config.toml
attn_scale = 0.125
init_std_up = 0.0376
lr_mult_o = 2.0
z_loss = 0.0001
Below are experts of layer 3 (counted from 0) of a mixture-of-experts language model. Rows are named gate (a neuron's input weights, with its number), up (a neuron's input weights, with its number), down (a neuron's output weights, with its number) and show model dimensions 0-127. Each number is 128 + 24 x the weight over its row's rms, rounded and kept within 0 to 255. Numbers have three digits each.
Before each expert's rows: a language model's description of what the expert responds to. This comes from a sample of Wikipedia text that the model never trained on.

# expert 22
Description: Numbers, ordinals, th/if pieces. First, second, three, years, plus word pieces th, if, ight inside words like qualified, nullifying, eight, healthy, Although.
gate16:095131128127104125147135188142110191140079119104100104088094138141089174136110141123113110160119100074140134101115145114118134124123156125127118124142152132124119133142117102159128116162108157125154141138130161113112159119129119126136095093125126111172133168157112137138151174138118126120127154119126181171072095112137110169092129142141130120151085132141136115112088073081149118132124
up16:179144115122149159140122092100122048094168133123156109156149115090140096130129116116167149097127134154068117168141142109149107134127088121135126114139114093145158161104123144105133149097188148155115117138134111143094090109125142117131150151150139129117145114153095145157121105098114129141097119105155107096158114121136109125126141130132183091097129148113107161116157159164121146147144
down16:113135149137140144149143086165100165128106132132124136107154097116100163076104151136151139131166113090143130138129155145142146100149154165119123168153090160090110107140128127129107200157101110181125122123125112134132128147152100130143114092159140134088154114120116127102142149094160139128114129090141110169108120164134123157097115140156114100150146138137113093120116083164086179139143
gate17:105123100103141137125170154178132097135085117162143139103107121165147141131119134104154148159135170124154146169097165105179133156166121148122127120100122166108111122183092133120120111137114158123142180129142133124123119091166125114125122105150181166152140114155115159087131084128122182138137118170180126150102126112124147133137121129148102157129133163135128116118138118126123133070123
up17:131105127127095124139174150148138088108101116149084139113117134152125125114143116105144092149132171130161148138111164122137138143186144109125134116128134151087111136178126120169093104128108164121128162090159108073131118108160135111141136111138140122118107110159092118098154095191096128130102103100113136124138143130097150135114134170127119130163174096136105151126159140099120149068163
down17:129143106147131109150087155088146098097147090100126096162111134087120106124094117187158139146133121145135153155174150162149112132155134140140164137130172131150102090137117121139115160149097127118160120130094095167159078114108129136181120109109179121121166143132111144156185126140176105152142141124122118114119131128134141125128109108122143141116133104157094147110179105105128136165135
gate18:157110143089122062159178143136147139107114113185099125096154176102089110149129096116094118111146119118098118142107146140118111142143112136121173118095191132164115122109125141103121183110138103156134103118151133147115148179112157139139133104137096118114143148116135091160090131106106111090108117119139119124121108084110110155118160155160139115101148114142102119102136135141159170116130
up18:112132150127136127108138128157103144154117124125129147153113091136115108112100137127159130138134142112140164117166089144131166102118141084146107134155069101123120122133131117112141087130124133088094127089096094106126135127137084132104158183134146128096100131108126104086123147146146113141161118134080170153116150149122106108100083140104174157171173124116138103171160138156136089178132
down18:117102146112091103121108141124135124139117129097126125092143177104117150164121123147137099123156161130124139147118153099120100154183107114151140080118158156142092091104136121124115128104139130165132158210145131169081140160108153136153165111132105118152137164136112134147114149120101159150147124094115120077108157107112120133131132127126132122104098145126117124091135079093185143166132
gate19:143166095167151128141124122103123118131136106132161131152110145117110121128139124115117115119145116124109132141142096121042119165115113117126141126166140107113100118111151082119130116131134145103138149127144112122081173119120142112142112110104096115157148117144117106150179123133187159134125096113156132171124095128118147148141133125170123147082131163115123082155113088092161200176115
up19:119157134147148120160156150100146180139122192159144132131122143090098115089135154143133105098152081174097162167121094131126148160101144096130124110154147127106149115119098161143114163108120104114121139164149115135097163114109138118156117147123122110149112099114138115125143112124122159110136111142131144156134090146100149162131136152153097131074075118127118094155162133123122168190133
down19:124174128131099129148143127134188134160137125093142124118120122122099125179131155179153096156111129122181145128153107117077141110142116141131072132138119108125117096142072128128138140151136111119092119126115083170096139099110121128093109140105139098179099150121120121140119128143081101150110107144172145149111136151112143147113144148145181144133095152155131152143169102134122149171128
gate20:105118116125122157123119054128139137111124130080066081133164150106103135134116137161125152157124094144138150112084086149161110107122160164154151131117123125119138113119177119122130154103127133143112124149129123126096152134101134164144100130133108151120127169164091132090093149126142129115107143097111145156154106122151113137082113052143136140103128117112126155098173138085150126144126
up20:145098140166124120133080144128129135149116122125131133113142128109088136126117111145142116106133125126120129145114199138105143157093111085095126134146139131129077154135108128130137108160174145095086085109108111129147096137173122103092121104167075149169125119127133126155099096123090109129192152154127138100139078159132143112178114156131116113130151128114162162144096117128120113166104
down20:130102149129140102138126117164095140138101147148128146094163132157117196093141144153136096154136143151097097138152134123109160138109146086096143119068122146080148080107131158135119106107165128177120115134110096102134125162128142121148171148087163116144149141109110141120115124136080173116147133114160173160107103137104123128146116149129121102104129107119107131116130167157171113094123
gate21:138168126129090147119133127163128144136130120123107110160097123090109167104132117119136116115121133139115111143119153196137160108151143125133165124141159125149087155151156185109064095153142158150116130132086127133137098122157148100163138081148142100143120104112098147129112147119107163132133137116171124145112108090124133110111145113168068130147063115134124105118118117165145152092104
up21:104115132146128100108118139098123119109141151145137097108153145150115151155166147121095120132164093105122141109097064092138133139111144122088115123165149116133138126117100106102174144108119141118121183108172132128107178144113122134077113161070090129147123119141118128133117109137101141111108108164108115135123136142121127138108086144109122136069167148130103171155107086091134105170161
down21:094117146137128131098135129178150164133157154116140118144120156099110161117113105169116123100138128165132082129138116125091132141091112120124134095117091177126091089117125148161082152173105122187143148122159174123108114117086148125166094100091102148102117128134123143127161131119130133142091095107134125122115142129152152093097139087093125144137177146100155110127152140134159149103141
gate22:120101102115175137094125133133175122153120113147165118128111131140133083140164138179106161133084104124103143100119119121126151118110098184138116136101118162132094110128144084120108117110118186085138128153134171071123175113136124135140128125133100114143138106148125104120117134175149123150144080116110131163116121171113166166135126094087119131133113115156149067132122147132140104118146
up22:154150143148149136108145168140101118140116099119083144092139128163110119175093121151120053135107111163101124156138090167139171091113074105157134132088150111141135082140152119141126140171102149119146090109123139106134071089142135092130099119121157146129129128168064120114131131126138117146133115117153156138117104104110142105169113139123132120098118113127143154111144129149138136148154
down22:128061142166154174149120120162121102115142128118135174113118163110126113137157084124118127146140129107085104139121127143101132133083143140138085126156075135132140112069141115122098157101123090129154134111136127146121140128129112099113156124138125145141145147121128147133200087088154114145115128117132162125164137141094128080099159113111093124123113136107132137104111190131103075126128
gate23:127091151119109117146141113147124129094173114151115139110127148144109106096129083146176128166186099119104122126134096094154176143131111121123134168111159150115151178082104127197111101112111141165133164086149117126127161130093162096126100108129121159162131128098141111113146161106128093138163122112095152114141117124150129136132085135122121129101174150123144138151160120108118151139141
up23:110162120143176100122159128121153083142153169140131122121107126151143120128076086112109084109146136147117099167132098136166138110121175131179112118127145085083142121159140131119155104173121148165135128122097092143109163140166094101118118115150085133123128130162109090141124088140113129099131162129102121091156165156142111131093114128104131149116119110122149087115174126121118102123148
down23:159158137105134147133142080100154138130136146147160147107177138155067160103101106128109135140168116088130136118096138107121124077110116112130143070124110126112138151121103116123184121127113133110143119126111177134162062124122080101143142162129129121149092078128131103109093149102117142142145110106136138126129140096143147122182140118107104145129129157093106129073105128110113150133119
gate24:156121119102115141080128127130151122117115135114103145139103106132145147089088124113149130131141117100114123117154089124134144143106169121167109108137114116138151204124148133157089133095139159130129167148146158102093143110127150147127133167078136174134074095134133100127148135157075152137131138108161147102114153163085132106121104106158141112121159151153119122095125158165158130117180
up24:145139113114134090130108099137135125091135106163120123090133156105156134157149112169139121145158115116119111156113159122107146077074110081136132143114127145146126117125099148125110058123134109148142092128132150124115145114083103143110133144157126150121171155136150157143111116122106111139174143149122143132093151143146094164099103099096126120152138107107173162140100084148077082124092
down24:113155101183103138155119075156085137096091114135111140163120126137149129170116152143104153134120096107117136154126116138098115119127129091136118188138135117132099089119155117165157155153127132103116144114140153200198148128146163116115129129173122073147130126128128148144120140128137158143107084118114111187126141120085169144120099108147113151128150126115117134149139114135119110142121
gate25:162167114091156116132150103133113114103125137140141118139151141129151161109120135105138084168128082134116125111082109160144137102122117115102149126167070189120152064124100164145102148115105155112117142156083144110126099105124131076161095136121147158113141092167141118134115136143136138126121096163160093110093139091119119154140112153162127149141143136095111156138126168113135128151146
up25:127140161137135114083122159134119105147116123146196134126139136156118126098117125159160101103118126144134143138107112147146170128171147156140089100152135109172115142097083150126151135130131139108091104149130215142103130107142158095150122105107105131113151130137140138117083103146142116111079104154175098123131177132135134106129127104112097156144145154121131163109107147152072146136117
down25:156106154115092144141121117129104104160079178112139096112119109136158128066119120140137152099118152102143154125099138125145150135134126104080080110133176126124173134117093168123134148108126132129143150139130115123113139155101095115144144157134181100163076112140126132096133110130064125118160136094130108101126163119137162105141140126083148111124088148126145075147116148109151109119141
gate26:130106100108113110081106117104082116143164172137121130156111165108084142096111137169119168147115112117127131124150101117158146092156164137102097077126179168145140134133151177107135128121131116160157120173129127157106145125104160115129155143145098134136113084091143155092123094099109167113096140121134153075126154145128127149129112127093125107104127167135112113138150114142150140145154
up26:106125113143130111115130116130090104165145178154147145159137181118092115106085144115140130155109113117156169148162140102156137120155163123127109101123167117165113150097149189168140110115139098152126165125104148121131128104094163156114103163125108128154083101116132144153113088124082137134098112110139134093162141162134101160130103132115103145140137170144150133151147097142112153138093
down26:134154121166166127139138149111101123153111135088142114102128159153147175097145094103129095125084105131140154086117132117133132119127150122120162154142133115120127147104099118128158083083133079121125113158119163085150103147134106161137077148091142113131116125123129145113130144119182133126140111155130140103125168060097094100133094152100143142187123121149129097118103110097127131118092

# expert 5
Description: Determiners and ordinal adjectives. Word-initial determiners and adjectives opening a noun phrase, often after a period or line break: The, first, second, new, former, high.
gate0:131168106116143128118083187088168085141164131162131126071125140088140109114129142144106167102125126102115136148129144101119114128133093127158134122117165155130146144098110121128159145140129088163161142177138132143137146140156111149088141114111097125097130143141150134119081137136132158127116151119146104102132151096125159118130160115131109098134086118205125093079145157103141117113144
up0:114133143114092149182142120122079124136157155105138116139143101093111097138135169118098139161118100112155123098163140156124156117163157110118106142084144104141144157097117089145167111164168142106141168113131112095112145130121095133162097139103177182096113089130176114134106110101097116171136126118122126152118123129125146177127145136139094116125110110106147114162146133110118171147128
down0:104109171148172140149146122134128117091132126108140130143102136130130149096076097152135137148124124124110192100136110111113100113128169091124143137111163156129184140112094094126171142121109133145120099145154156147146113149134102125137160111149160082115153135094109155126141103138180117077133157127111150095142169157123142118163136156120114091121144103155078094121135171130152145115137
gate1:072151135156129117135094128116140146180094091173084080117128146129114117090107131085102141135131137156113110135114139148134134169106098130126089149134127115153132120114168105135131140106139120110148171139101129119124128107102099127146133111139177114088077161144104164130080147107109156112145159167149134138100109141129097149055116108148131116127112092147081125115114112131129127150151
up1:082138142173129141131079087126152114119109118131151093139139156145110129156087132106123163124136131117116142123136151122110133156106108137143120135162156131154142149092144116149116127128113089147162139118118134086108081116108135116125101128141174120100141186178149148137108138093116138120134140186190108143079107190133140144082125109122145104142133105182132114101142109125107152120149
down1:141160120122174109140153133167096128136100142142145124144126135073125128115075092117128145157125134133120151116124171158110124102114126116108156119092114166090151095155132115146167127122115168102166097150137096153126111168094155172163089173129117089114143134162122156065108158117118111118103087144150088131124093151136101133135117143099135107151112159128134142138131127146090113148146
gate2:170073151134143118078117107165153079155082124109118127124116092125130106144133148126139122167133135155149132088165116121144125121086130120137102114124120066123094115139101105123102118139148147080115140157172121130100143131167104105111100107112127120166111137145142171079141128175107135138148136111151157122129094163157120156080133100089156118163141138120142144112110093135117115110146
up2:070155113145109139092101148138164144121143076119130138105115126117127091129121128154096127126131113100114124131097124161162112139133118154133149135069172179130133109123144087155100137139127140117123117155106103148136175144093079158131119143181097143069164100140149151163090115091120115149099080132135117119121112133099124118120102146112131085150122118141139113130147155089123144140088
down2:100149145131101095134132098103150137105152113129153121146166093157128126162123094099144166107111106087114113139127129130140146075151099116170115139104117152107084148109103136174117124138085143116115092118123075139141147081098120164141118092140151152155153112166119118151131104089134178134085119126153107125102134156114116088108121138113111136133097096138091150165143129118132111071120
gate3:099152137106126136113150126114133126117060068123151125103124127139108160135109147114134162127136140116108065138110136155141090134099163109114124144092118114167141114135147147098140122115123138110169105056139106157115134110119144120105126162112117133104114117190156135152086140096118122091148128147111156076118127102153111163117105151167159118152111120124127132140144166073104158115115
up3:129139160105164098134166129114150147149093118124121128097127102136146159166131113108131180150188108142103095120125139186090131124093147109088118154126074123177142136128129160120158131143144154149137170093131164181090160101116160084125143156127131122118097136143149107182085143074134128121098104125122135136119148104114129125105139134146123123118087120116146139143129111121127130148154
down3:116130137117174149090150135146105163118153165111124134170138073128131106121175138113113086161135176131146123120119103167146123119138136115166164117141121148135090111118087131122146112177099142118115115152136154080129117160175112096116165120106140094124165142122123125105151140147139106113121185144106133162141133112125100093083184148116114159158110138122141143140131123139127090149168
gate4:109131158134116157126103136156108093117113151090119143154131146142137097176156141121171170133150088097133103133142118139089127167122116164112128136095163097156132107134122117128101138122171123093111129092129131133122150125116166134105130144094110118164156088156121104136115100100139077130131144112111183107094108142118109099104104142076153126080118182086169129135138121111120121090150
up4:138198123128117123130128114161156100136095123102085122141097122141128126178166114099139147165109113121087089126111152100118080157149154108167180136153118104156109130129123089119123144131166141116150072101146169114098109133113104124160159159123090108107129101141153125120110143126118147141101112148130136123142120135113125137078143154163124162145167158078105125154103134123153133130155
down4:171123147145142116115129142102128117111114117156117105123100116159105088098144159146125154146125109164107123097145121124151129142106116111133141106136070105145108134165103111165112150123100158146079187142117161111131082149132129174125144103096113128128155148147146141161136142143121130159137157105112134127132110064098084122191110110092091091131128168120172152147116135119140150154144
gate5:143110122129140124128192093116111093115113142185129140117136085148136120117120131138145111152145122150110143151136139131131170102115095116143115153144123143146183103168108139099154108163158151108156142134133175119121129110175114109078102146127166190133155144134148091109104075156123094161144134116133112125137147100155149117135114141130138153147136152158103135159118152116056128134146
up5:143152146121110153131182084127154174112145094124111116137119157127111150105124139108151127065116113095120187131128109146132114153123151097132109095114124104129103133165111101136165131136116146113108147110130078087111142167117133118132111104120122107139137081141133105140098132109146116117161158159153129137143138139142161137100112135144090075124160186091096108127183119093166125156115
down5:167124096152101138158139123113115149141126115162129098129094145144153154143120127113136114094089138064097127094154111166177142103136186124126131123103088129093149140126129157112116125099106105105115125065098103140169133126162091136096125136119158134117101103137146154163129153122113118092111119131127143138131114163136101151115140074149124145112172135099146101122073104091154120107135
gate6:060135139127102100076108183114082122153132132088126107107082104121095145090115110154130118164163143163096141135159107172139158157109138143140130122132141146132132133171117143110104150135084130152126123142108190097161162125106108137154136111144125100104141136125135134158096136128104149159146147153121099108123146144150126142145131146131109150110167172119160102158128134129133157175110
up6:140102135133112135123113093094130116108166142178099124181112169140074138114128089116161131131105122133148158120164166126119172153102111112137106126159136106101150160115116139147151134105169129112089137120138150130091103091125139095119126108116109128128111093145105082104121178118154133114104178108159091114160151103140139124115119115129100106096136126116101113113112119119167134191173
down6:124150074135172130142131116145121105148105162140126124117103155092123126120137124114097106120154126156156097116139134143116091123185083143072155128107156154110119131086145151106150123121168116135144118110160107104163158124212124138152099162132160142157147153148116119139163110118083092135140117146124151152113090119095138151120114115140112120132110147157183120141104114096105097139110
gate7:126123127127125098124110144128113144107115191141129115122135169117121142151121085101082128130159136122101117090148127137164127153119128073147158107148149144126204108101147139116133096117124159192162122161144154134137140146136091120132134150184098114093148128094156093103097135133112155119102108089109112127082154136094144111123123114114130170101130139109111097136109101117155148158103
up7:124168107170176142119125108071140110134117094130105095157115119136106159134117157138187157128162091121127186119134159099148152171104098145109132153123141091107097172083088135168131138137146133147144103157135148112119105109087111130106098107109117130150145112135113171159124122131145175115099123114130161124135119091116168129147157110169112144116151113139115155138123119134141153097139
down7:132125157156106111130119168103141165141129113157093136124099106060140141131110141148116128127128147144078128111124140159114121134164108164116187173113082118186167132107101081162141126127108153152121143164135095143127152087127118171120141135114169125169144131116112141162134124101092119141148155110122109082141117109129126132096131127149096113123101113153147158094126157154139121170142
gate8:141118143142136105097097125138127107128137094102178114143136108101124133169097143191139086128135161177104120151135107145182115136150126156160136100141106120102150126150084099159124145116120132142151148132123128160126177132149138127110153156185121149129115117132134164139140136118123165163121171129134118086179167105159114122127117124169137153138113102139125104086123159148104104088168
up8:131140115144152147143152148145126109122125148155104154146136134160155123086162130061123131147095095097143096129105149129098129078103129118124136177114136122167108123089151136123122124164122147136101146112151117107164069110138115140167096145070188114128120113116119139130128138162137104113162096148108128164087120120091150147113112137117113142134159154134113163170165101129160100130103
down8:112145136094116068132124146126111139122163139133153150158135165123162134144120110125100156120125125122119080133133138147102151141131102106120111123066135115153124168093102114112160119154137141102130150152134080127141130155150118172125117143122147128142189101152112104142138130123118100091142130090147143148117109145153146145111090101168140115150128165164054146147154077109172149101145
gate9:115116127136118155142119159105132111079090180104120110130111137091129160099126163114089086145183129110123109128134139085133149115123121138146124125097146124132140132158147145170139140148120154093098109077142165130185116128102154144121145113142140149163133142136151148199115133134124158175138107134128136103117136111124089130109111096145157150134056145144147130137125080137092155120113
up9:142135141115152131124149132110194131125128121125150137157141118107096116146170106105128180104123108134126094160137153133098165095175133142119163115178117155143112135126122105102156066105104113111130109138113146098089080151098084117118098156086143137134159126150158099122111127135084149114126135114148114163121088160115116138124141111123134168126120130084118153101136081082141105137107
down9:135137160160104131127083157117121100158111145114105141142115102125141142115156123156075165057140145144128127151064150106163152109104143120134157153139088156131109140137129075137163115086106114143120129126128178097137127108109119170135133123147112118115121134109142056118121131158143117096118159134119119110115145089112085082112106141125126083126155114118163149142088115128122120150109
gate10:145130135151134099116101117138178128134100107116106102126140095088109114196094139138129109128174101140149134126042118150170117136132090153083105093127176097136174174104100109114095128076145133126141137116149140152086107092124101134080150160103135146145125116132119124105126159125107141127086117152125154152088140121131137121103126140137147095142124123139108125127123120119113114112131
up10:104126116139127118093175145102102140117154127189128155154106168142130105099127135140153163165143105166111142110146117120132144112119129150112115131105150114131094113135114142141112119105123133144144168138140169143054131071106146086154121105123158112113117119148145156145092088083086091159092096130137147162150099117159169142152132132117146120111136133091140125169143125120107133155088
down10:077147105126124117121141065093139106120148163131152084151141123132082150101094157098146119120135141105119148153130121121130109108062096131112141170151156148100123130106134107099127128156075153118131111127142124097108129087110167136152130099111150145123147140165168126136122086130132099134144139128103118137147185142114142119124179114143115159103110091180118133143134115130103114183140

# expert 32
Description: List dashes and pipes. A hyphen or bullet starting a line in infobox or key-value lists, such as - Born:, - Class:, plus table pipes and heading equals signs.
gate2:129147109126111139130146143140160133120109117118126092099132159140177139156161122151111155177135129119152145146129111115117112156106131114116125152142095131159139132092180094090126154141138142157117137150178132166119105126144121134132122069166090117122175131087141156151102140083146143158117151144154095159117105148144121115174078086135063172154136107108152132147128112115118147151125
up2:119077117164133123087120139133090112129123167147152149160134117116110128143117151113103108102147147123105115094151119156126119115125094129105139090104145165117112145126096125154139125126109164135097137146111154132126148107113105133144140119159204150135136167122094098099152087153114127154147107116130134139171131156123140125129191147129186128130146144189147091120173135095189137118141
down2:107169143132122150130159140067163123119106094131093124113081137110089127132152134131109149128143181170139118167074069126121152141145098100146129117154116167125134121136149089113150120115139129185116110124137092107138134099136090122124152125174121136095141127148125086181146119096134080133133163123145167166108120144145105126133113106144113157145115123104129141076135109145132148127136
gate3:105132143148123165093160123141127151121089123101146134132124135193115141134124156140124125144153121154146110099145111115112143103192095118139116118117129116098132143156146107156157120151099135127101154132119125139122136104101163108152102141183154136133179121121115197170139146123096184131098144140134136173120136172123143172101106133156104128080115127097117125157124164137170115092136
up3:122140116124107182126148103152111124135111109091130144118122139179090153100109170145102127177123088169144103110148109126123134104166125103138096111114138127113136125134137150167166141129075125089103127170136113142085159087092162119117106138163138161108159112107089150163135151093100148125120131146105135128115142172139138166119114152148103099088119138105139113162121178140130105119145
down3:169146102144121118098175147143166112147153122184111122115101110152128089159136173106131139177133145130128110136141129112125121101123100119133148156118077189136149124115109148144106084108155109132152065135128092163094125121134138114096118051101135119168112153115140153126145111123140146119144131138135120108170122145124124088112149121117160129115120123169099085124135136109099093135151
gate4:136124096081120175123114107124103140073093113117064157118142117122111131149092121116125139096120108114097149139144129165148108133117115066104072135130135149169118152117066100124081124081113153112120140116094134120132127098122103118137097072140130121136109145191137100134124161107085131120135126140139150129134135136123135164131126135153135101139145109145142083139163153117128163131106
up4:165191105089130129124088105141130146107091115119169135133141135139139138158135102160107152121149115102128161153122142115177123162087134091150089148109124119160140142113088093156133166129107144128107066130102098137158102110108100130170084108159130151157158147132143095120147167089132087120176151116089137137130137108134131102137152135117115144103114139132138138125182138137109137116121
down4:169148137153141121167141117107138112148136100143086123122130082138134103094134130123148130144085093154153091128140083175068129108150092120121128151147133155123151142147118141185106105162110090108126084100140111112126080107177167117138155122144130104125118122115134113098110155139151099103144169102104122099087158138115130122119137090133136164141143144124100104138097144120120129076105
gate5:134129119117109132143134107154121061108103122110107089140152093136128134141105159164113143138159142130099089123102151177131157147172088108153161160132132087119145101143158130147134090098144113151109071112104141122143091145078138120109167129172138140128158137120144140136127139171079130124141091153167107133090152116120168123137136115136159128145154153158108120101106125125087100138105
up5:123115134145103110136135105101121159081108132121136146116120154115151106117130119121101122136149111132135133140153151122132139159127109121136143188141106130130139094159116107111150132099109160076097070119129162154109085101120141121115128120113176180132155141159164143187135110105103093114140155126147097105147192151138107179169083132115136127097113142150098140112152101129114109156092
down5:107106148149133097152111089134101166117100125151126090111129153129123118091136128094130128128077113141136147113166148107119112084098100196160131147098119125166141149089104142149152125121107106159139135095155099108113102158186130106122113122112130154128167149079115135168113123115141167094111117091140121143146101131114131120117140146106069114099139096118152101106102134161135099124157
gate6:150161128166128115087129112150112105100076158100169118131111118132108123110177143142139132121161108138096110130210099143138112109152135111116140140139120101114122135111158121129148159160105115111100173134131154135142140096140153115145101162112144108176126108122120118101171117107107157095127097150124133095104103156179135115119107143097108186121127152072148117131121115162129139087120
up6:121146135093135112175129126112144141119175095120106148119155110145114140144103119103114149156099119135124127111071208128116120088109138109142100089102152131160134122097142109156142128127115120115176097122113120083139136175125122161145144109129121143122113178090154147114112112134112105119159116143147132095117096084124142126128143174168140113098130113179107119086121119140129099183151
down6:116089155130119111132129128166083123151094103084106159153129156126084139159158121150114099106076114128120116136127148145177130125136077116133116075113104149095099140074142137109147105077119107118126090151100162155140121104118133158106148113139134158110147092153138144116088108150118105136092113129102101132147142151126187122121149160130111104129154151127141087116114095139112124128084
gate7:104152141126097101142121102108160102156120163125175124132089138149135067113141120136138129125141139088150137137136159087102155126148148134163159138164124097122114146146123141141171109147123144166143124173146160117160112156110128114142099094123122142147100118163126151149128137164107111148123082077152082120145074116119154152141098122116151108091093141131101142108148137193107098149114
up7:103138159132089151161139154107158128153124162105185157134084146161129114124101112139147120140126169123143081126139167119131148161138120185153168125125165116108160105158141076126132116115120104128114139138123127101123112172118099110127129132122064162123145130145142160159123140145142131134099097072128097131138121106116141151120104121082130127131079163111142165071112128138108112116110
down7:135138142142103108126141123128114184137198097123105154102116135138137131135106169100128142126127117109154140127114107148098132131155129145081107166136056144128122155131105141124150138104126145129137111154120054140135140091167115092159135094136149152127110152143129135159162104101105087107106112195114134077137130129105115139149112119133173104129156120122150090143120116140127141106086
gate8:100135159114116165148088106181108101135124166102149154136113143140136133164118146122103113114118126089105121165134143133117155131155143094092110117114100117075144109156113147155114128151115088129133126132110143091129109142131170123103138140111112109161147110144121119148143152188111120132160095144213147103129119111113171151118111147123107123098124118093078163099140152131125090104091
up8:167128150139111172136122115157105106120111166127131112153145140181133133145120162085107109121120151089116082150179110151104138112141097129123101113066140144094105086119136132127133119147125144143132115130134144118136122095128140123110145121115159138131156121103113152110117102152145106148177078137143119155178088120121122171200091123158158154151113120153124101113152099131135157088110
down8:122133146143171100141107106128130123133106139115137136115116112134114119178139138123113160158172053149109133102133143130125094147085107146133123116122153123099110162180107134152074144085120154105135175128131152108113109119126130119136086134104160093134130109128157095165080115144122137124141145138152065141097113117144118118115155119088123106110156129130083144105148183176146124109118
gate9:134137138148164178087126151131110105113097143147130119163128100186117132146146107092152131129143153128156096141122147132150172115120113168094090101113126098123041136137128134093110117167089126118135198098130118156123137110137108121128165135153166124150146125118129151108157122142148146122139114165140139133161131127167153150142170113151116140146181126126095152169138109131144151130122
up9:109075126142151162120143150126126124106135141154124101155138071171122122118144127119122122126129125166175108150132142135139157115094128192105089124131156090135111101163083147117135094174117126093147149115142136138088155153114095157102174111148166118146131133144118138124118137147088131086126116152136112115120158116113190143156157171147120114141192146127120148151123150137121139154112
down9:107104137166136113131155143111105152160138106124153111117122132133175091163104113104121166134130064153105145118141141162119180156115176147127144093140122128147148121140110151126102123132086119125118068111110136117125120122119123110138110139132112102194173140150130158141128130154112112123115168150115112157152140095121092076111113148141144093119107123105133100150170128161150056135132
gate10:178133062146135124122144139135128090132123135179142112136173134137171103150168121183141129107149125169132165131110110085128100109119146122149149137186134110128122105128107131094140103111097132156134098167135066133128112104115122139110098109162129153099136120123134123076143118113104136134139140120166081137145117137087143148172145095139098096134127142121142115172153135121123152162107
up10:139102078115161108149130131133094103113113126096160128103114112156101122136091150127118091114137116142114122137114099116108156158126127164187135117101139133132113090134103138086089124108085120100157085099112109124139147164105087108120143158133176198135129105124126122133140132122155161108131085126119140082152139157106122165113128138073142071131176144114131136151131116113145143127106
down10:147116101110104149117093113102129113116121128124100137116148160145074130108117156130119137130114133156149088111112105151143130136116101113119176150087144109135159124146132172091141148130152146090135158151161133103122101100115154089137153123148105107131161146158142098132157119130129095141157116133134119132168108095133160092141155113184104194140139082138102138127146085183109135086092
gate11:148130166072126100173119140063103103135126133128134155076105101135117134165127122108132113130123152127135088091084104125098138118077123128167116109169114093157165172141125131123115111112137122135108186104089087129166153122165108135156120140085106135116145118127153138115122136124133135165148139102142138140144126132176130084113143130092144083122127114166128135150131118103115096113103
up11:120125088138138171097136108153139165087106133145114133148144169122147123093129158143155143112145126088131197163148156110155123140101138120096122134081137131106141102145127111143157145161113161155140080166161164144134144110103141108110147095149141126130074132113080131175172119111147134127105127144130110113121142140103145177148089105147090129140126123090119140115148114155151160139159
down11:115109143126125116140138164128118144049100141132144150110151139158154108135122112117139120126154112109169143142108099121149074136107085085132122126168124120146158129157157108131115141122110116108120136155114178093079170118137171116153131119148109145108134111151132113147137147111130178128140107144130168151083131123145169153135124078111174073130142127119084158087088111150120120130127
gate12:123143147110074111116143127147152141100152102153125113123208062144134154144129169048147113145081119132131151111155139114124157102139113137066111126124139106115059172118115093117139108126131145107132139121127113130108152121119139105110135103136118131115112114117139132151097166130132116166169077101106119105137102140115128110118118133136129162151125109161097113159103114147142118122132
up12:128141127109152153105137142062088094151138152125138145118056194093112122115138139171113121103164132120124119155074113132110113134122146085189138127152127110100168134125165153137138138092149127148112131085121107162112123120123148125131114190088140143120155107117123122111149090105134146110112131144159119148165138111133123157149134108106150111090131110122128118095150153111132134154160
down12:116130155109116140090123148112177143097138105107132134132152124126106133141128159154156152126148188095126124142131086169129117104121170128123187129128063102127089143157121116142109102142119162093084114089139092122142160145102157108160173100112105137134146140140149130161144172120157103095137151118121105117126156117137108141124132167174139136126151137128120164082174108122144141124113